{
  "num_hidden_layers": 9,
  "hidden_size": 256,
  "n_experts": 48,
  "experts_per_token": 2,
  "d_expert": 112,
  "d_shared_expert": 192,
  "hidden_act": "geglu",
  "moe_layers": [0, 1, 2, 3, 4, 5, 6, 7, 8],
  "router_score": "sigmoid",
  "normalize_top_k": true,
  "routed_scale": 1.0,
  "balance_loss": 0.000201,
  "balance_bias": true,
  "router_logit_norm": 2.0,
  "router_bias": true,
  "init_std_router": 0.0388,
  "lr_router": 0.000342,
  "num_attention_heads": 4,
  "num_key_value_heads": 2,
  "head_dim": 64,
  "vocab_size": 16384,
  "norm": "layernorm",
  "norm_place": "pre",
  "norm_eps": 1e-05,
  "positions": "rope",
  "rope_theta": 500000.0,
  "rope_fraction": 1.0,
  "qk_norm": false,
  "attn_scale": 0.125,
  "tie_word_embeddings": true,
  "parallel_block": false,
  "init": "normal",
  "init_std_qkv": 0.0347,
  "init_std_o": 0.0,
  "init_std_up": 0.0347,
  "init_std_down": 0.0,
  "optimizer": "soap_variant",
  "learning_rate": 0.00224,
  "lr_mult_qkv": 0.7,
  "beta1": 0.95,
  "beta2": 0.98,
  "lr_head": 0.0054,
  "warmup_steps": 200,
  "schedule": "wsd",
  "decay_fraction": 0.896,
  "decay_shape": "linear",
  "final_lr_fraction": 0.0,
  "batch_tokens": [32768, 65536],
  "max_seq_len": 1024,
  "doc_mask": true,
  "train_tokens": 325000000,
  "max_steps": 6919,
  "dataset": "wikipedia_en"
}
Below are experts of layer 5 (counted from 0) of a mixture-of-experts language model. Rows are named router (the router's row for the expert), gate (a neuron's input weights, with its number), up (a neuron's input weights, with its number), down (a neuron's output weights, with its number) and show model dimensions 0-255. Each number is 128 + 32 x the weight over its row's rms, rounded and kept within 0 to 255.
Before each expert's rows: a language model's description of what the expert responds to; "mostly gets" lists some tokens that are sent to it at least half of the time. This comes from a sample of Wikipedia text that the model never trained on.

# expert 0
Foreign name word-endings. Vowel-heavy final pieces of non-English names (ó, ie, la, ij) plus commas ending a clause, e.g. Sikló, Rahtla, Moulijn.
mostly gets: " da", " Grand", "ie", "le", "á", " Le"
router [135 176 133 137 130 141  92  77 188 177 142 122 154 152 115 119 112 120 126 210  99 139 133  68 127  74 206 122 139 169 165 140 155 102  70  76 181 167 200 201  85 150 142 123 120 103 166  90 115 136 179 127 153  61 106 153  56 115 125 130 142  79 121 133  99 147 124 142 114 108 106 127  43 182 144 110  93 115 161 121  94 122 140 154 106 148 114 199  87  98 175 100 113  91  86 110 136  81 132 185 116  82 123  81 113 160  89 114 161 123 158 155 143 131 184 136  81 161 102 126  90 106 183 213 128 153 124 119 105 131 191 182  73 108 153 165 103 154 152 105 117 149 115 102 126 145 134 188 156 114 134 108  89  90 131 178 153 138 127  90 122  81 106 174 147 147 141 175 157 103 132 135 134 151 169 131 135 133 105  85 122 141 136 114  82 114 184 141 187 106 115  99 127 136 142 148 109 118 100 117 128 158 177 123 159 114  99 158 153 176  92 109 136  62 202 125  59 112 111 171 161 107 156 118  96 114 117 116 125 102 126 175 132 147 116 112 129 168  99  88 114 113 103 117 114 160  97 135 132 104 102 190 118 110  73 136]
gate0 [129 145  71 165 158  75 140 170 121 155 153 167 150 114 137 156  87 122 210 121 155 110 149 139  86 100 162 110 127 145 122 129 147 100 144 134  97 203 170 138 141 139 129 112 119 155 147 138 145  94 130 183 143 149 109  93  59  86 107 173  87  99 170 167  91 112 139 101 138 132 161 155  73 156 126  85  96 128 177  50 138 181  95 122 190 189 119 102   8 110 141 158  95 101  81 171 157 101 145 182 134 139 160 110  75 126 149 143 129 111 121 165 155 181 111 150  91 153 107  83  68 104 155 132 142 131  92 139  78 193 173 166 131 115 137 125 116 154 137 153 138 113 162 125 133 150 157 160 149 112 148  77 106 111 153 118 143 142  56 122 136 136 114 107 117 124 132 199 127 103  79 143 171 116 169 184 160 155 186 107 166 148 107 131  80 113  57  72 144 100 139 159 165 120 133  82 152 124  96 129 123 116 148 105 177 124 120 127 142 125  77 150 101  79 179 102 132 172 117 189 117 131 126 129 126 136 152 191 116 103 172 138 106 135 105 117 130 132  81 150 114 146 129 141  50 205  78  84 152 122 116 154 147  95 124 145]
up0 [141 139  76 153 120 178 172  81  77 115 104 142 184 103 141 159  84 180 161 141 145 160  88 136 205 139 148 111 109 110 110 129  94 135 127 104 102 156 124 121  96 126  95 109 183 125 137 141 138 205 110 218  94  90  90 172 150 119 127  65 129 148 155  91 170 151 123 139 187  98  95 134 107 127 187 197 119 118  69 129 107  88  80 180 126 103 145 141 185 151 104  93 119  93 171 119 178 156  82  53 123 112 102 139 144 153 122  87 153 126 175 152 124 156 124 134 157 176 168 172 142 104 112 121 131 148  77 131 131 112  88 167 116 183 177 160 122 177 142  75 147 162 102 184 189 102 135  77 157 172 104 113  94 116 141  92 101 162 138  85  67 114 133 196  93 131  95 124 168 147 126  95 120  83 110 102  80  97 118 164 123 121 126 101 188 101 144 168 137 124  85 129 152 111 133 114 120 127 152 165 130  97 118 115 133 108 149  90 131 122 101 153 239 126 124 138 138 102 132  89 112 131 103 125  90 148  94  84 116 146 155 133 133 100 164 133  47 148 125 158 126 101  84 110 132 147 141 214 112 153 114 127 141 104 124  94]
down0 [158  38 107  88 116 164 112 182  69  96 170 139 122  92  95 163 132  80 154 153 150 124  30  90 135 151 157 144 173  64 161 118 196  91 101  86 169 172 141 142 211 118 167 146 139 182  82 140 152 174 113  69 116 146 108 126 131 105  88 141 163 119 112  67 175 115 120 137 134 117 120 134 138 164 131 135 161 122 178 125 182 130 186 138 124  83 105 118  26 157 101 124 148 129 115 126 113 108  90 161  90 118 126 144 151 111  90 115 118 117 119 132 169 180 176 173 132 138 109 143  78 151 160 142 183 108 146 139 128 160 167 154  84 124 101 120 109 135 127 165 122  69 188 105  88 126 149  92 151  79 140 101  88 131 156 103 143 118 120 108 145 103 104 170 112 133 123  89  97 138  98 193  98  97 101 101 135 116 142 127 108 134 138  84 165  61  87  90 210 138 114  94 114 151 102 134 104 177 154 161 148 193 145  85 140 173 126 141 206 170 127 139  98 150 109 136 156 134 100 145 127  90 131 129 154 107 138  94 151 162  96 153  90 124 131 180 103 145 147 106 108 153 194 159 126 164 151 143 110 148  88  89 120 165  96  99]

# expert 3
Election tables, coordinates, demographics. Decimal points in coordinates, election-result table rows with ±% and Turnout, and census phrases like "population density"; also song-list and league-table cells.
mostly gets: " ±%", " −", " Turnout", "|---|---|---|---|", "|---|---|---|---|---|---|", " Alex"
router [103 128 100  94 106 162 118 130 168 128 184 142  88 153 148 145 132 149 148 117 129  93  79 163 126  99 116 127 160 136 113 118 143 101 119 125  96 111 118 172 118 101 117 104 177  98 146 177 140 168 146 174 151 205 147 139 117 100  82 141 149 126 141 136 176 208 198 173 152  45  75 125 127 195 154 135 168  82 190  99 103 150 119 147 123 118 138  94 137 136 178 134 117 170 125  89 133 127 133 108 120 121 103  77  73 153 148 170 152  77  95 133 111 186 102 182  65  65  51 154 117 175 104 161 116 125 115 112 124 155 128  94 151 149 157 124 153 203 132 171 154  51 109  72 167 137 114 112 122 131 131 144 129 138 132 114 130 145 131 167  67  95 131 135  85  62  37 128 120 141 124 118 128 192 117 186 139  88  97 167 110 148 127 117  96 117 159  97 146 167  62  89  64 192 154 120 145 134 145 127  95 113 130 140  94  72 108 106 164 119 102 196 169 122 170 115 178 119 154 125 140 118 146 134 121 157  93 117  93 156  95 153 160 114  62 103 117 103 157 124 124 175 182 125 134 127 155 163 133 126 133 127 138  79 166 163]
gate0 [ 98  61 109 104 153 144 125 113 111 140 142 157  89  72 150 158 146 151 144  91  75  96 164 125 139 145 148 136 103 125 104 131 176  98 165 167 100 144 128 170  95 131 124 123 196 134  37 117 145 106 108 101 113 145 106  95 149 184 181  91 104 123 108 174 101 194  88 109 102  99  88 150 119 136 122 161 177  96 114 105  78 130 110 120 111 119 132  76 119 136 133 179 156 160  65 140 165 120 197 139 133 171 108 177 133 130 103  95  80  49 118 160 164  99  58 125 149 179 134 124 124 139 100 124 124 133 164 139 156  87 109 100  84 116 136  99 167 140 170 138 100 100 107  96 133 147 179 130 111 153 135 149 141 164 101 152  81 159 152 132 115 133 177 114 115 170 101 188 128 134 129 173  61 193 179 159 128  98 130 107 135 127 113 167  96 120 101 137 117 181  44 141 126  84  99  94 122 101  97 124 110 207 110 129 202 110  65 178 147 197 145  90 191 170 176 141 123 128  98 116 103 127 139 140 132  66 120 169 156 107 140 149 114 121 139 138 121 203 132 111 113 122 131 118 179 118 152 161 165 122 212 144 131 103 142  98]
up0 [ 93 132 134 196 157 134 165 118 161 138 142 113 186 142  87 140 143 171  87 139 154  95 131 157 106 146 117 112 113 135 153 169  95 113 122  77 204  74 114  98 144  88 137  87 121 147 167  93 148 132 173 136 127  87 101 156 166 118 124 224 119 165 120 129 150 150 132 138 171  85 155 144 119  42 154 133 108  84 136 155 112 125 139 153 125 115 109 194 130 120  94 105  86 117 155 122 145  79 159 158 161 110  87  88  54  91 157 171 232 142  71 130 183 115 148 157 146 141 139 164 140 178 148 174  82 132 105 121  98 167 134 123 106 133 136 111 142 138 150 131 140  87 153 100 138 127 105 138 146 106 106 130 100  88 131  97  98 129 125 172 120 152  88 152 159 126 162  89 132  76 128 110 169  46 129  82  92 119 119 157 105 124 116 163  92 116 147 167  78  52 128 167 123 134 189 184 158 152 121 126 122  65 120  86 160 120 146  70 162 109 112 122 128 123  99 131  91 106 181 110 157 161  65 120 107 171  86  98 146  98 134 126 181 197 155 153 185  95  96 159 160 143 138  70 137 164 141  68 143 150  76 135 129 142  96 172]
down0 [129 117  83 142 137 136 110 105  71 117 109  62 119 140 151 130 140 192 141  96 123 179 127 117 148 113  92 153 138  57 122 199 175  75  64 141 134 113 108 146 140 160 135 183  88 107  73 152 120  99 148 157  78 157 131 143 108 128 163 133 171 180 123 150 109 143 139 122 224 108 106 127 156  58 144 127  97 143 108 108 138 104  79 105 127  68  97 228  89 127 116 153  75 145 138 102 103 127 180 103 178 178  68 131 145 138 122 120  78 174 101 126 137 103 124 167 148  41 165 113 113 184 150 119  95 130 130 114 158 146 184  98 102 107  86  81 150 154 116  77 145 138  94 174  86  96 104 157 163 145 168 102 178 155 119 147 137 118  91  98 133 153  60 117 167 139 136 110 154 129 113  94  75  89 117 113 111 105  78 142 121  93  93  99 115 189 183 128 141 134  96  84 147 114  97 159 100 139 118 120 120 102 160 134 166 110 201 126 124 139 112 142 107 124 116 126 106 112 114 104 146 179 173  86 110 135 131 141 143 169 101 107 135 106 129  56 131  81 118 139 129  58 140 152  82 145  94 129 163 111 178 109 158 207 119 143]

# expert 27
Numbers and scores in tables. Decimal points, score dashes and digits inside statistics tables and football results, such as 1.7 or 3–1, plus $, %, Votes, Swing.
mostly gets: " $", " %", " ±%", " £", " ±", " Votes"
router [148 134 124 140 119 121 140 117 176 148 128  92 156 172  79 161 169 151  76 140 152  68 190 153 144 130  79 103  99 206 101 146 174 102 215 101  84 160 105 163  90 156 126 114 180  92 165  92 126 132  88 114 107 125 138  92 157 158 193 131 138  96 132 161 117 137 175 159 135 116  71 145 165  86 154 166 135 113 162 101 123 103  49 111 100 115  85 171 193 142 108 118  38 102 144 176 191 119 134 112 115 106 147 146 134  81 119 144 117 130 142 151 107 163 129  85  98 219  90 106  72 122 141  86 176 133  75 126 117 149 102 173 108 140 135  93 136 119 123  92  71 117  97 167 149 145 104 139  90 155 101 189 104 113 148 123 110 173  90 169 145 113 114 167 108 106 132 127 109 169  99 137 128 126 148 144  80 131 158  60 115 124 105 135 164  88 117 112 153 158 112 151 100 158  81 136 163 196 192 117  96 134 154 156 128 109 127 130 174 111 138 170 117  99 138 131 145 144  85 120 117 134 112 102 120  96 128 168 140 125 195 147 143  90 139  69  90 135 176 127 130 154 134 171 205 108 152  88  78 157 176 167 175 109 146 101]
gate0 [130 145 125  78 127 171 136 158 206 119  98 131 110 181 145 178 131 112  83 108 118 108 143 154 149 133 103 152 124 151 118  85 114 140 126 156 119 146  78 154  61 128 127 115 154 193 112  89 118  92 129 140 132 176  97 158 117 107 180 168 152 166 156 148 132 155 154 122 107 107 133  98 187 110 120 142 115 134 143 159  98 107 101 139 158 172 145  82 104  79 114 164 138 149 146 171 133 137 109  91  89  78  97 108 108 120 169 132 134 136 114 154  92 101 143 116 147  83 199 142  79 174 106 130  90 196  88 116 191 186  40  90 112 146 209 129  86 180 139  83 170 161 168 108 124 129 128 103 128 132  86 131  94 114 166 131 110  98 113 147 140 109 178 139 160 121 139 128 108 133 167 107  89 135 181 186 122 138 183 125 169 165 102 134 109  79 115  84 146 136 121 180  79 124 173 165  85 132 125  99 163  87 141 164 106 123 151 150 154 126  60 162  95  57 109 177 141  64 172 174 113 155 144 123 153 132 182  77 175 106 162 115 131  61  97 116 114 134  92 164 113 111 111 133 151 127  92 116 137 173  68 222 130 126 144  89]
up0 [ 90  99 179 149 105 136 172 109 108 115 121 112 149 150  94 111 105  93 132 132 158 113 141 150 167 153 107 107 203 151 140 130 127 142 124  82  73 144 100 107 133 133  87 113  95 127 159 147  60 134  96 115 136  72 156  95 111 150 102 119 122 161 162 169  78  74  88  97 125  89 169 147 174 138 123 199 128 165 125 135  95 146 105 166 110 115 159 154 125  91  78 128 143 126 147 157  85 138 147 132 103 173 108 121 147  93  80 132 173 100  55 148 128 140 125  98 123 103 132 103  77 110 180 126 107 109  78 141 103 157 160 129 163 128 125 121 166 140 183 118  88 141 115  72 126 101 104 225 137 169  48 157  54 127 134 148 165  98  73 107 115 167  94 182  51 120 208 116 134 109 164 137  99 116 174  96  91 133 189  61 109 153 140 135 191  93 166 128 145 134 161 114 144 160  98 135 112 175 123 158 172 115 120 152 109  98  71 124 176 185 163 131 130  86 127 103 147 101 125 135 162 164  87  75 146 111 163  91 170  82 175 109  78 153 130 100 117 102 174 155  93 108 118 170 100  69 145 136 106 178 139 148 117  93 109 153]
down0 [142 121 176 126 141  77 136  79  77 125  95 155 154 141 122 138 100 132 105 120 111 100 131 141 114 144 118 171  83 113 112 105  93 140 128 111 115 122 140  97 102 106 166 156  99 179 105 157 126 128 135  91 116 173 117 157  68 104  98  85 126  90 130 154 137  66 147 135 158 141 197 123 124 141 129 112 127 191 189 157 145 143 134  85 118 204  72  94 121 156 113 149 198 120 138 103 151 180 145 139 139 133  52 178 140 137 123  72 138 138 131 195 113  79 130 150 130 143 142 181 159 121  75  76 117 127 141 102 188  73 140 193 107 111  85 112 125 141 113 143 113  95 131 169 144 147  83 138 121 144 202 157 117 129 117  96 162 150 181 164 141 111 114 134  97 143 105 175 136 129 102 138  89 113 152 160 112 125 110  30  57 133  93 141 166 131 139 117 153 123 175  56  97  87  88 109 122 146 133 106 104 177 119 162 122 163 161 188 116 134 159 145 107 148  88 142 117 157 153 117 147 130 197 154 141 192 185 141 175 168 114 168 154 121 191  47  84 156 113 140 142 147  66 132 145  79 182 174 132  72  86 101 140 126 108  94]